python train.py --n_experts=128 --experts_per_token=6 --d_expert=96 --hidden_act="squared_silu" --normalize_top_k=true --balance_loss=0.00684 --balance_bias=false --groups_per_token=4 --init_std_router=0.00602 --lr_router=0.00109 --norm="rmsnorm" --tie_word_embeddings="early" --optimizer="adamw" --beta1=0.9 --beta2=0.95
Below are experts of layer 4 (counted from 0) of a mixture-of-experts language model. Rows are named router (the router's row for the expert), down (a neuron's output weights, with its number) and show model dimensions 64-127. Each number is 500 + 25 x the weight over its row's rms, rounded and kept within 0 to 999. Numbers have three digits each.
Before each expert's rows: a language model's description of what the expert responds to. This comes from a sample of Wikipedia text that the model never trained on.

# expert 6
What it handles: Spaces, first digits and words like from, since, born, December introducing years or dates in biographies and career infoboxes, e.g. "from 1909", "Years: 2006–".
router:471513509477544523496505493523453453502571504498515488526545501501544503536511481495490521491470452458506495531496528477551496516468479502530537533494502453503477495486530486522509502480462450
down0:466495493495499496476503509501470451510478519481472498485481547532506497538526492517475534523511507519496483520516477534487483494517491555459508563461541517496477494520477496504509541532488494
down1:516532478501500499548507486513521518506532526518481523477534475546507510506520556526534516466499517519511458519526522546519507481539510503551489493504496499517497475479503484499448538513534500
down2:491455462440467480521510534477479507516507534480531477572442511485539501512491460513510530509458513519495497528529459474498475521487535511526517467494469532502501495462485447529528533478510508
down3:502452566506446457499517542477479505523478440488490505473467518526498496522512480481500461508508466511494476474474536492515520498489471474493491508501500500485481488460494515515518492519496548
down4:461501509448536525512483455494528466516504520459499467549449499532447464514503508541499552475490479464471519481490505493517463522520482492500507508521471524529497476491505491475507483469548538
down5:508517478491528501479527550543478506469520545480506512545500553449526475491428524493528538503519493542467552465509499519522442456508544542501459490521490516497499502502523484506488505553497533
down6:501482454460487517518498494518501483460464509492522519476511528473511479544509487548477513498511492522519463483487508484476526457519496509496488523470491518513478500465533477488489499535492498
down7:518497522474485495553501474521532554509561535454480502480516491508535477461521482487481501481473493499461503511500498477464535512502507494462497501547527566490492480477533486460518500528497467
down8:498517510462499509508522455524489527482515492481510484493478432499466461472499499528489510475519467549498526465480521545470526495517455467462491527498500480487558510512491485479459490467506517
down9:539525541521492458489539513467509512497480472506521511504473492521505493510487532490504518538525513466547519441481513518522539480533558482505479487494494522528523518487516522458466486481525514
down10:508459463513514495571500467494501480476522541472494536522495504489479505530515540496486501516515457512513527467522528500480490459504543462537466509446500516494522494494533482466484460503519477
down11:477570480467490516577545499498541482463491517541526467482491470490524485496501509508480563517488491533530485479491517507485473481510487508517508485504512528484498495502515537523517526493466522
down12:489485506479534528521469463487518480481517458487479495558495541484507468467481487504516531470461480529487493542513499486486488514502490523498495493523514469490502505472503487518498473514521492
down13:551499519489518458487497493528459502490507489463517503499525482504531544516498524515498477470499511512508522529512524461560468483507488475494501507451503483495490542462503533501479476527516548
down14:499532494503540476490553482518516492438474489546478527507491465490541490484525547499490521529501474510506520506476484510517509504492510472517525454458549533517498509481523494481504455496480526
down15:483491489510479470488501510511492461461492490479492512513503501480531494507508542454493474478484535449531496503481461484519554475481541507508522516492504504508524519483527481536500490500530533
down16:515525499473462509495554472528518510482539493535526476513521474508528497492462504488450518492485535503560517528532507489505504502478490516524509554522518505518491500449500503545469509503506499
down17:511500483538479478496501500524469521483445509469447496483498449489511494508517508493473493530509503462486510464502510522495538463481517528491548558521496511516518531537472509477485502508483508
down18:496555535521475534501503531518492486496499478514501537525524478484529560499558485545461461487470535515544504501505454511485533516492479492514487512484492480447531506503481468512523482540468471
down19:520504516498474454489437481517458486535517497515503484532516494480514502438481507499481467499485482519462486551504510524513514516514470476528488493464497486502508524507497534567533477495475507
down20:510504457450447541504504463473509488449517483521497504483473481458459499493511528527470503478525488518504506526505509458488486505519482508491468510511525491467488521489476530519522473491511478
down21:523483481505502466499554497510491519495492519461473513515497523502479493471494498461509474481515501441483495544534483493494525475440488529489473508513513497488504497489507498481492501530480572
down22:480464453429511534471425518519527478492532504522534486504499519466471473498486485513505535538499540484538499563495490487526523458467515515536474502511523500527544532471500483533496512534517491
down23:532490534538478517470512497477475525488473490467486520480521486479484474481458472525517481501526523493539528451487468511509503468464507472503518525525518471474513510487494515499449513486468491
down24:502531504500494487556521497455488489520530492510461495514497530523519499522455524557516480456498497547499489516463487460506470502499530487552506503488485531529494506493559493477476490522493551
down25:459495512510512521568532480500550525499506510518472545521521542535578487441532496536449489500504526519553479546499477493508445544517495497488528500491487546482536473497498441494464469509495528
down26:523505491497505503487483523510499454478495508480490527491467480441481478502480539516523500547491498450468487498520500532479511474481453487524535501512503509552468478523476517535478525506494505
down27:494456512523475512498500474494523519521466453478529490464539467497560555494518504468464452520542476499467535457505512541495507493519544507520528491483491496469511483512464539476498479551502470
down28:466497493499514516490495508518479532516514505485463471512500510489483523498511506477512474470470517554480450476531511528457452486504488532471506543491522510500454511491513483466520497519498507
down29:514509489464471517498519481511535424514522535458502481553502494505473464581467489534475512477525499508549480549501481501475527470547531504522493473476487509512495485469505468501524464511534508
down30:503462528524460497478530563521497515552503491482507511507529505468451501512470517493508520524482528513487507494474520508529513462481526460537527519500488513567501463505526539498469514548477504
down31:494469494498518550516510490498536464528464482502509523541501481484442476512506464526500545520533504499531525536537491455459525511524499477519520488499523509532511499436512458529494483475472523
down32:459476541467534462534480479498507477502452481522499504500502525475456500488527521541505560510525498510442514492498511499513491534481500508507470534489487532509449497512503511547514494484512564
down33:519489529480532477498546522473513466512585488474500445494477531526510483520501519513534498567491483515499457520514529479500485511562488505474486497498456534495459524494494498499505533468514520
down34:518559531476529484495496514502537530508483472520507512475441476492483494499514496514521547493483524498442525501502537524529494500555478517523460538524484485506455497542496526481495461495475464
down35:520456508443502492474488462494491462515505519494485495552524526464515499540513446480470491475494534518516498509473526508525506522470499489489514541490470479471522506428491529529496502484502509
down36:505542527497541506474528478526520496466495498487516448491498471507520523485518503499525476474483505556464512494520513499471527486477528537522493530479487537484505500457497447473519504498512462
down37:501503466467495503517531525515509464486485520508490510518516527531496482519480482521476514512504487531534461482502526534493445461543458519487486477492512519498469530492521483475490511472516511
down38:493525576494499482500514498522485514507476481492516476531518475451493526506483488464480546520536464510484521473476556516538474511482471496508490467477482476485537511505537468499564489478487529
down39:484498515512497485509531522507525482502499475522503518480517476512508480472528536534457466472517476525496489483564507468489487510467509434496533489513462504484462460496506500491482471521482514
down40:466513462467493503522536453482498501481491501510509511528466513507499500472530512541477497489528471522444496474500513493552486553505451459532483543508531503502503539476522455505519526495505564
down41:511475495487504488477517525481479472478505508500516497535491511483493468504442471491516466495471556513480507464487492449492512466482511496471525492504508501509486513505505448504480492509489512
down42:519508460529506461500501470498497523527473503516521518507462502479551470534510549497507511473487511481460555496455475482476494499526510501494500492527497468485532473488498494541486485455518469
down43:500543498491555496485512513473495482499471513511518518495503509502498448496560468508501560504487490487480461543551495519497483484515510487502475525480528508517480537527531460507465487495491513
down44:479551500490541462489487495539533511513467470509480514492459472533528501517490507543461466470471541534496495486527519505508486468487483468463480500486522491477526548467492517509519515506516551
down45:550483529510502485538494499496479489494528531499536514528542505504479484538491478531539516480518466523536485524493508525519463500505508506504530478456482523530501521474513504527518490499488502
down46:512537518518483508474514467474498500473510500530486497502489499534502463475500494497499444488508489498472496530490507487455500515495454480485487491473500481465469551486482490553518526487508494
down47:476517501481528492563484466540499469477514483495516498503474491514458498482504539521515577495476481462482509520506501490469514473487519536474476479464510500551445498487487518530501556523490485
down48:505515493500475513480514497477513489472498468458524548515489520479505498464493451554517490492526474528469489459478517462480536489510498496501493525502532523520527500524486444472520546520487489
down49:522485523545511477512529513494468506490509484486502501484519552536516514498473560474537482542496514518473517519502494516500500512480506517490471460503484522492468547524506483461475486449543473
down50:554520505536482501506469512499521547512461458491469445495497515459492490480524471484455490532488544489540476487511479521494498523425536519496530535480506470491518508524488498494525484497491529
down51:543482521516508484529508503494507481518543470530533451494500542487452539518479475482487498509490509524511513520500495486482454528510469549494503537491525465468510548490504481551475490477473530
down52:507480512508502469501510518517495520524474516506515498451500498510494503487502568480509457467469501487486530504518503513501467519447486504490504490546488475533520482533535533516510494472518492
down53:501519523448467512500496539448504434467536488504481485511530491489501530518477480565515471483488504508536500510516504484514473522535493486489489500512521533439508475498464502493508522522482492
down54:517483481549495523515509519450516430510449503483486483496447513474490519484467518500494568522510483490495504499496510485536491499491522556507502537528503509486497504499494484532519512544510496
down55:500495499483506468510487500495534507524491575483516477500477512517522482536484488473479527487524492477512508539496507512483517539507524511511458457474511514467516518486488483521505523497499535
down56:465478502466486500516539472484502513495509527486482456506516497521500489480473497502517507499509497503495483452521543504477504524505477532488502502507457513527478474489511517515500551525492521
down57:486467471429516566493518528533505499517461508525491514493492509514463506550507501503508459501474498473539501524468502497510529480479516503464500505495496493517533471497440468514522468507507463
down58:485527442458477521479507517517506454476499492500504523465508523479484492540506501455490492480493511497486526496525513495505528459523470546432487550494509469492445449470483523505478511504513502
down59:511503501499514462505503492541516488464450491509476524494495440512462528461515527505512492505469532482527505490489475559541531493523510498465475533522502494507540493511480529511478493476493557
down60:503488472490537555490508488527508487513471470518503517479455461458519476500507562520504477467509479475498509512506516488487504499516500505498500520441533483492538433522511513521499520477475485
down61:507533491531509489475519510519491483493472502487497476480455500529483503496450491493474474509471505530514491466469510534482494480488488508473511511499538506479514489508471459515416473502458521
down62:497475468536503505510512512463515491509485519482503488469481518499527566478499515510469523496512501534533486489539474512517472446518509509496458534467520519480499551514501478462494472546499540
down63:492508514498515460507512483515540518472543567480525465474491500498467502526499523440495551555453456453520504479502488521479518531476538488491519462496491512471486524497512532500522560503560535
down64:517492542528457478549485488513493480503483501545552465503504452455464532467490500486516543529521495498516452483483523507498503513500525475520532483527507487480496541483501517464534516511469491
down65:517523489485491518520517480467495468467469531522465506522563475499465516488527496507487495505521490514489514483471488502517539521503494500521461492479492507429485489495464504478526506480493497
down66:548502484486520517483490499484524505487472469532516506487504488474522507478482515494458473485549532530474499505512503497503494498509481520510499544493504485484493524513488486524484524500453514
down67:511460489533497535496535517476493569547489494452549510496457480509585520516519494454489513483525509504518505465469483466491493519500516520525485470502452503471493507498481514447508459540477494
down68:527478531486560451446491464460493495512591504506483454524524492438537487490481542507538531472451494524512473516551489449476452482496497488497521501501469525480529513474512481475476470490498519
down69:489508507471484469492539483471530488472461535451539509531496499473480483529457490499478490511520530514501492509502496501480541490541571537466538486480500555491466495449451475472499512510510499
down70:551499527520527484458495514497505488528515467487518513495504476467468507490512508504535502480488493457465507516491437501529525508474473524495468463514522545509526470524476522495504504539477500
down71:511458528514467460509466510530447510499519492482510510507497529478463525467489481492527453492475522475454462530489458461488505509446537500484538505516525532476453531507477495507517483500495512
down72:474509527439529459538507519505502496505510494490530502524495494496538497517485465516514485494506488534514519505490452479515510505505525458483536511485492530484472517422526462492548533531502504
down73:501547517470542496510510478477531470507494496473459494502445451496463484496488526506490519528534485522568500549473501478475463525538491520522496520510528514473467476480508523486540489523522554
down74:482515518484526540531509504533498528477452463500504511486537539497567513482492547450512487465520498478474556513516478529464486503541526519487535506516527487467549503501472547470485499498524475
down75:491510506481502480516420491539492505496483487512559514500508497512517509488476523456469499461513520502471485543493507479509513533493495507508510513490468445495484540490496524536525514491525511
down76:497484557531477490485514510524482463508512454481490526524558501468493522489514485490493483514466468454509492488545521480454503501481491476516474520514472577500486512497495542445512470516548526
down77:468463484489505506532545497461505471535501460501546473536476481496458475556505495528490518501528497525513530509511497491500473539525483537494478504433482503506502501488497464525491535471482540
down78:472504491492495516519468526507525514529481452481476478502425509482500513482518492524521510482532469470497475495453528525546476535519460507499462483539481489463544486509473484449466539484458538
down79:486485506531501494493482479517496532546465489460489494473472482506496508497541497521511503509552512448496505452476480526507518488491483545481527502494517486502505512516464499504502492516479499
down80:535486524529474497501528490554511528486494510531467491504544497481459514477521498475493474507481501491519521496516519525498534512492528499453547505483488516509505485473477506514509532524493503
down81:525489446525475465472519487506461522481477506473525534431553525512515517464515480485455526538543528524496507509500498507547495491493502493538527527494539519541522534524508516541488517481513554
down82:462530479477502519486524545478498518520510488500568518519498484483506472467507510510461517507495482497495508507478456494510520480495486484487482495482525502530476530513507493457513495541518480
down83:492492520502480526523471510489478520539511454474524478494491474552527500522507492479481472450534539522476538459500493526506477512532491480500477476518495543472523521487493484474491514436531481
down84:475475533497485495502538499474490446528504461507512506503508527503511531501527472493476486489484470527502487497480487499477448534488533497509483510505502521496457494529500481497485499522479519
down85:479448476473469548514514480506517471498497491543474498446519541542467510524491464502514549550487499510502484487488486479493543504520532526482497525499527509520420539468497481480463505513508478
down86:508523459506467493479500500492541521529469515480508485489504499510480496520490481469486498538501516550456481455516475445526515456499501486460519498516487438527498498481489517522481485515498521
down87:483491505484505512500480487496508513504494496523467497493527424550526517468508536503494499497500544513505450499538559557506531520525533506499506515501539479486474487518506461536462518521502440
down88:496534433470520488502537526484427493501486446496507526487480493459504519463515524518502499504477482503499507490496495493499477495491464500491518500468510506518483456488499482548450499509472500
down89:484471515457508487458479503502498459493493484526494503472485502500511506460567528487451533512478494491445506528531498471476495587487480541490482529503472529519493526475493547514469489492528500
down90:509552537515505482515458526522513481472537467568520521516524465524475522461521544495507497504538479529511519523508483540485491502492509478492466515484474551466503516461468537483468488473504510
down91:495489528522490473512453515518534507508510433495499524445483529499503513484507479508501485463512484522474528482531508532511523490465468538450518497499502529475531496492490558489496515535488529
down92:509433495510546514504475520552493537488494496489476509496485478483529531488558479485477496512519503461458492459492449482509469520486483533497478541532503576481497506527536519467460500501515491
down93:473487507456465467491509506527520503472541482502510508496502476488461490519493493521505494476474508468465515495482488481476554534528488531493467506532485582492480508478491521503496542552499498
down94:483489501525511512483483520491517458529536478439474488517491511494445468484473497431491489483512507472523507500486487500531477511519465498489482500518486473511491478487502477467477514515489528
down95:467520542455492505480477514514465472494498524490480502545504497514520511514501504495483487455525525529509545537504486488506501537465492504555470493459466504491476518520440504508469521480518514

# expert 12
What it handles: Digits of day numbers and years right after a month or "In"/"On", as in "on July 8", "In 2016", "in 1941".
router:467511515506521454539497558513494461520520495501509479487480496514497497537496503500526497487509475491517486497499540476557494512513439508559467472496467539540478497478520438538502478528498518
down0:480444533506508479512513471514475540481505495489476464507521464479523524540560486474551524496525492514518543493505470506513503483471482566477512498513514518465485508465452520466512509506480485
down1:494567509462467446497474527478502479520509503498485471433536551505427510483516521485461492476451520498536548488532490478524554481536499494490516492511504499554532500463514531517487497517484499
down2:507518511482483497526522500490508467505519524516509513524453500531519521525538485525503548521472493525530462499514516504489497508519535496517555467480460497517478549521565486544473463484495500
down3:453514485507485500473526490528453450501474513511471466501450517499504477510520435533527522526522483518474503479493458492535532504511472470498501532522534495528500497523506442531465483476494558
down4:497496516527491489517514526470501478483467447510525527493498516517520523470507490511512482538516497510462455458499497500519493518498430503456467514482519496472450519554530496467491492522477531
down5:546530484480532515538507477470513497498488464481479527492523527506522474491456503497488503502477520546497478508488514481473487515486463486458482529524507521500512465480512557510508481523490434
down6:511507511436470512529474473481501496515519516492478498517478490505495514508508487503485503514527469481517456472471469487466538490537486523492509502535474527505505520504541506482514502495486476
down7:536512492503489451463489463477497526496548529484439490520500508500534510475511523497522473506452507513454513505547487501494530512510552527481515490532497531494491486466503502509504509558495490
down8:472499491488515475497474491530515484501516474515499505509465441493483490461507507531542552481502488512489486520473490559533498493518447510515474512524509496519484485509502493486494485480498506
down9:509492511465503487502497481505492501512475537509510527511505516458473497499470530492518527480463479511479470521518522487479483473520488465478440494513508501497532492495518519506505490471513475
down10:467467450501479541464511524496490469475495526446473518499447456505502504534495505483487461531493490501510527517512482530505541503538511557463491508483550474469466494491557505481518520506513493
down11:459476512473527516500509507541556499484440510466492527471456503506536504495494483503511546485509497492507462532501452481524513479477489539462490540495516510446474488492514532490469532518484491
down12:531491482478577478531504509532503511497492456508527488483548489495501510475512508508561494475507467505538554495495492489522530522500514546510462473480460513515471528507452492489548492533452504
down13:532473493479510523526502486511436489515496451553469515496498488475497507506538474545499518547500479474507526516495542510453524513492455546505507520525479543504520528473523503498483452476509556
down14:517499506507495500530469527492495549474517442501452510518493468514525479469521487500526452510533515526510503478507508490462491489504476503488486498557537495519517512545514512518556517486470499
down15:512468508513492521484523515519492472520477470482528475484509520518525545496481545513512515524539546523495465453464533560520488502478523466531477485474501519511497551515565442466470507509496506
down16:467527477507494455508526498528519486459541536486487480486493493503499477497482496541462497506510509497498488490499510514491492513498441494516462491584492502472479471538502479513491501513485485
down17:516487439503486529550481505511457490531499508471499541477506476515501523534501516498508540555498488475524509509495507588503567479497519501511544521531497493522435510523499513488466505483510489
down18:460534475494552472505532512513501463513538490468462497534463497451476461470504454542513534514514510505499508583446544523505449483469505489505496514518495517527471507535495498479581543453503520
down19:501494499553503507467511537421521508512419503481535525502499494493513528467489504483486540495550514489513475475486484479530486498505508489483450489487498509494516461513488475469491530522496468
down20:478475462480475515514468510543510542523485485505501513442538483510514506522527479504508534540512531490490519484505512498466508505472483497453503539507521499510503518488452521520514459454499488
down21:533498461493485467463528499521496521500488524476484518507520509490470494510492497465572491508486507508436515529512483461520504484501505523482446482511515469478530493505504469528485488504512503
down22:523489499530532485512486527515483522485521504493487498490521525466472498505505506489490509542492501471506479490531534498496556483519489483506476512437488540511519541518496502533487464476489465
down23:513462516457483510479462491483492441507492505505515467529524484512479508538457526483468516510513489473536527515459497551501505493447502477520497468504500518544457530494500511539529469519531498
down24:550524485518500494531517471492507480491531484507501455517471454508528509470475509537484459488506509474526459480534459474489487505501493497522530496472472483470491485550512467498505438505506539
down25:547482486479523493521489499520473517510475504514474531469481502521571501483507493490499540501504473476501465498555500534449468514473472464463534502492507532480513473470539452537498498512517527
down26:531457508492507511545497457527473520531480507501523530465519490479510539499459484453522523439468503504480474538506512470489512526496511486495508527481508490493517511480534524469559499489478455
down27:534518541523485459470515510518485524490470488494485491483552526490464476507473503473470497509476514476491534478505533491525501508494498497490521493500496568523506458485505540466520540509488470
down28:545522467517482506509512503471497470498509504535493492496476501530480486501521486478514512491460521543538498512525461535489496512479520512468515494442537522503549469487482502504496476509493521
down29:525471533487499472484491495508532490512482532472516479507565475513474513468479492476502493496523500541509514527518480446475517489537494513506536487486494488521541533489512492515542481542512532
down30:493507523478478492511522543481483481504496491506504483542505474495498474510500522522520536526480468493506475501512545469549492544489501493483460522478492504503530496498508456491504491520505483
down31:526497518535475509522518477483512507478490473515480488511533520493504518509517517521508532460538542520485528514470485503458528427484513459480549512511497498510505489473490516493530549491504518
down32:445479490513517481488443515504467490499477486515475512495475502519481463512509466491581519506474512498494490513512518500523511485487531532489490472499498490491487483510539537487506509502474522
down33:511501457504536459517507490484515521513517523519487517482490481532496529493545490527492502483532466500486473458488486504513518474493493466499517517505480500501523516531481473529522500429511482
down34:491472514464516526492477478511454491518503517557507459472458487514480494521492513507497516506488482489477553563482469541484540562480478513469518481477543485523496515498506502476518518517490503
down35:517483505527515530513517467484489488521492503514490497472512524513543497511501490534487520513491508511517481460514483510476505479484539468503514493507459459492542516504519506508468491467501493
down36:500518518469469496533494482519549519536506477486475462493522489488470494474526437483459501481503541442516516496480518528512548516485489473516460479547510474505486525473464497526507515504499505
down37:488516476465503483504521484494507471464496507543501505483478521504459503475490480483509507525517460489498491477503509528493506526503516528468472505484540452541483510513520513515547502472453523
down38:494487555482523530482507495466492543510440479518510492481512513459521489505497485479499543490511489487480543510487525526512500569490489461509524511490473501539441527512531466465504468478534516
down39:456506525489518522547488500496487499474459467506483548464460522442500471533515473534505493522492484507510531476457515484469505492440500528504505509470521505520466472492542522475493537519473459
down40:492510506500455506502530486488484485486535513441498528535542465517486517524494484489454527448533500520528516490484506519509517528525525501491513494525526530475450503476530457482496492499505513
down41:510513496453474473486536503517509520511467509507528529462501492518535509552473515466502526486516535484498501481482502485572503475494527495454548492508458521544446488467493477480475530474531477
down42:512460531442527523523482511489501471487464500506459477503489518444501501495520504501459535503485444503519542493493510491501465494475458521521460524525480495523497440514524532545533527518512468
down43:505504496510495544532519490517504507501498509525474467565475537503548513523516498504486548495542490479494492558517519469492492494472507514542512548531470545511543497525513460454498495545487497
down44:561497497449537529463496431473470534541508494512544485486501501501513521513547448447499519485487484512487517504501475462504485517524485490453498525472547465490544497511464554516512475475520451
down45:528484499505495497530491495486485484518446463486482475473471490450486486506478522475521530518499532497504478509512535543459522497518496488501477488511478488473481446472474490520518491496485477
down46:487528485524529532446527491550506499494525523493492496545466488504526510516455489497499488521524479505514503529520538478499507509500523519492494514512488486481491518510512417513483552509480521
down47:484503478488549468561457496520490510597489455505507482479515538488508521493539502526494537485465517543488504540508513533484511501483484466444507480468503507509526531483522493472508543553448485
down48:482530495490477485487514509444497469497450487512467515527508511511517505461493478504508505495507492522487493494522547471509463512467495528466476542489466491510451518508518516509490544520480520
down49:493477525492508499497517494500472557531511511493483461505508515455547512495510504454558573465513545499510541520512524464500536478482526524502499522496506488453486505497492523459498531499505516
down50:549499499537513527508517473492474490475508518495484481485510541507562523515540486515516537470507504505519510486544506443469524499460494510524477522533460509503480520524566507499485465480550499
down51:495510505495480465488494465520481464513466477491518465522477527494495500498451505485506504499509508528462494531497453546466529429503503515493514527522514493510506494496492488504485566538473491
down52:563496531496490504489514469471478504477438496513481530480510494464488517445514527523514463476481507454513498477477520443484492509468468479510521511503511495478504520497487483505502483517495476
down53:510508522469478503473469493529536488464545508498484520507551462501468500498476465479453524472499510486458533524492503507453499525508560535515489485536494517477494502497493507487519487533509489
down54:484479505513512549537469517465501456499506509519426510502491524482441501472517497526516517517492468500508476496553479478501530510494479514523489504452456517488507501512499519488476523513520502
down55:490481485518478486532487517506520513490508495487484502473490455511525502545504464448489507530508500500537516457491515520454538511540534486515476439459475530466512543494539546502517481503497497
down56:493476524464506497479494474465514501502493464519484519513530488484465480487498520480485555509462477494458513538481526497475509495511542525537507524535511510518444502525531533503546503507470460
down57:482531473497511502520538491509490527494541500486466540509579489456534545492547469483507525472515507507536536498502505469455526505501520505510508533501500499492512505507510512459482507492500499
down58:463515467472500499563504477490525475507514488526477482537504465517498509544498480490510503466503483519491489501480489526490501491545474498470487478522499448499508493461501551504500527484482509
down59:493548494499505470537488509512477482429504496511499459494468471520450480524516458469506505503525525525507497536546485538518512491479518541487479455504518561505483495469485507485510497511516513
down60:550505521551481499510495493477487477547493480503501506488486510467470529485467541495502484460544505508525544506533507497476462442480498495495494537483507503488533475516490490452521505490509504
down61:519502508566543510512477516512506509520525494507491583511485476469506487505489505515529491514544492503534502481490482475498508491532475515484498503518509512500487501496491471543456465452487523
down62:502473487480540476500482490526497519477451510496499508468474547471469517487493536534519513533466546507469500490522470513468488478497498492454479492500498496496500502517457499488479459519495468
down63:475469460486523489516466472530542443451507527529517480510441513519484483481509504485495555494493483483475489466510478478460518526449494472468525497491487465508477491502480483496547525519531516
down64:520488510492513497548454514502490461514535488530472482449507465513498474490520495526479523556498477458520466501508519504519520484511470472505502521473479522515494503555549500487498484475508539
down65:445477507464487526536508475522509480450490446514502504486518498513495504507506477480498521474523517491528528541481537507504511510509553496528503518479493527467464531500498514466490502561474471
down66:507468493518508470529515477449496480487502495479499516506521502478487523508478528505495486462481524498448499483505457493479541543526502469545473533513483512522447446490505494468515487485504531
down67:497496523516551499532530479477517504519508458506527491475504472505534503504519523530504518439519496480486525473497515500500495554503500462480504497450492493478500499507478524495495496528516511
down68:500450566496488498509458492492508518539544483542473497497505506435472509476556503511493518527471498535536519538483478509494472510519489516533453505512513522505470504498500489528514518470494527
down69:462490517516513460498471520522528505481562485469458463514472514504525515528503483480480507548515484499541463500480527529468534539518550513502515443472502562452489579470532500487505536506489512
down70:497452462486555499507486552543497466560547459513497490502501461494494521537504495492516533506492531476458492563518497519529550500496528457466502457452515510479519466474478524495489527524497498
down71:513479478491486501475502520499483532549515547548493485516473506522521480512503501477544517530477552530529518478497528504465515524476528494491551456486485512513491513463497503519535506479500469
down72:457504542513469504522542487499534514489490503481516496501528489492501491492488514503454509494503511494481515519470499498521524534524521497483498515502466521498502527423486505505495535489528486
down73:489518510474483523524490512503471507509470532527514466536514502476511503472511465553483518466501540486464506486482507521479500507462470482530465544526511506491448517525502492484469531509525470
down74:503517480494524497490483526482471471488503461519540469455537510496559512473528535469504509496514528470504485529552486504512496484525517480498456482511512537519544432496511468483500528513478493
down75:502518501506484556464445501527466493471433484534474486487517450505513478537487497504524486493481515549490528505526503534509511487506551499493480500483489503490500484493479522503501487483481461
down76:547506483500484500542496503523464485499494505475512496515546511453496543504555489506476502519488466504453500544508509520522501499466470459491503521486469569497507500504488501446494489498499519
down77:510423544464463473494504461522552505514481552490515497492504458522482514484508513419513491492478520522515510557491494524484501526504539515504514499509471493501460553521477508505522517504528540
down78:503498519486498507533506530463462553491483482513536511564466475502512509506485474474516496486479481491454501487480537498516470486512500531458450520531524451547489530515514470479522498469498520
down79:483465516463476553498542502467494495502460503510477476516478489519537521503528462505461513529508487494482492499560478439470507541481490484488491511506499504490534470504477485519478553551513515
down80:530490476477537504513486502539471450458510508470503508473489556493444486487495519524542518525518499486473461517529500501525478473476497492490480504493475535509464559527499472533485514473518522
down81:511482501504462490505455488488438517458523494510495516486553483516511535467550494465480484475454574510486501542499520474512506488494497526514536546460503507515522494498528527497485534500487468
down82:482521548467570529513536442521503512482504463513542486524495482514531495476513532487470560478484479499506504512531494495506490514481478465477492522530463489474482532535499466504469533484486488
down83:515492519520498477499516483451466523486501544528498503512487481457520496483511543524436483538527534487524513471490498498489495477481517505473512518471491531472564488510502521504501489451491501
down84:481488522450519471483490480521493491520527510505476472532513508441503478480491534498504578547505495445499486518468518507505461534476517484518461521504519556487461530520539504502536528478519528
down85:449497503536468478537502478506486478509538477483500480530501495542515502499556520536476496496485473556532530505483472569476507527501480499485461465513470514483544495536536493513512476512518464
down86:541499493553504464484493473493503548494486499557477502466529481481499484507489506493493515479466467516510482481446558495560490527515467491514534475552509478517490476505513489510500496466463489
down87:480511527487545468518458522520490469497504504479492499489489497486474519494454532502512528477473497526527456534498559532499455491492442505523456464514504514474486529497540500515497523534436472
down88:521492510543541489513499492493495482492521465507507486514527557436511521428494528498473526511537504507518508512481468474468527534507505471521478503532516504499515505487525453500471538501503497
down89:503476542463546530553498518465509482530514544498508481560518535490508504514561500498511509545497455547543504505479478477517509532486449497498489508494467499495482513503498469552495483493514522
down90:504502459496480524438504491524529491500512513499480484497526486495519537507521554511478455518493535528513523516515513463515516471520492535527538511518525485442529489515502516477485494515498464
down91:483528492504472493535465489480483496474549507516464534496530500504465454478471446476483478504520483490529512526478503500486492489565477511484461492502515515527513515504454536518505517453506472
down92:450484489474497479509464515499508532534461473522465531517455552473519543503538498501542500508533533478512431483497445468511455498504486500485509525507529483503523487467465491486484540484490519
down93:483495498456486526497476472523534494504528492521484483510490500483490498500544483511480531490468507455477536518522476495498550546490463535509456548541473525498502521519525513479472534513504511
down94:482475531544522491493504485492470467499535467513455456509449477481445484500488519493503479566487462470495469492471540508495481526506474527507510479503489498480485500519513521487521536464482538
down95:522528506483519475472503471512503541481521470503510516466541524485467506471490505451518468444475527491469523544517470474561517536471459522507473488516498474466487515513479464524483539535516497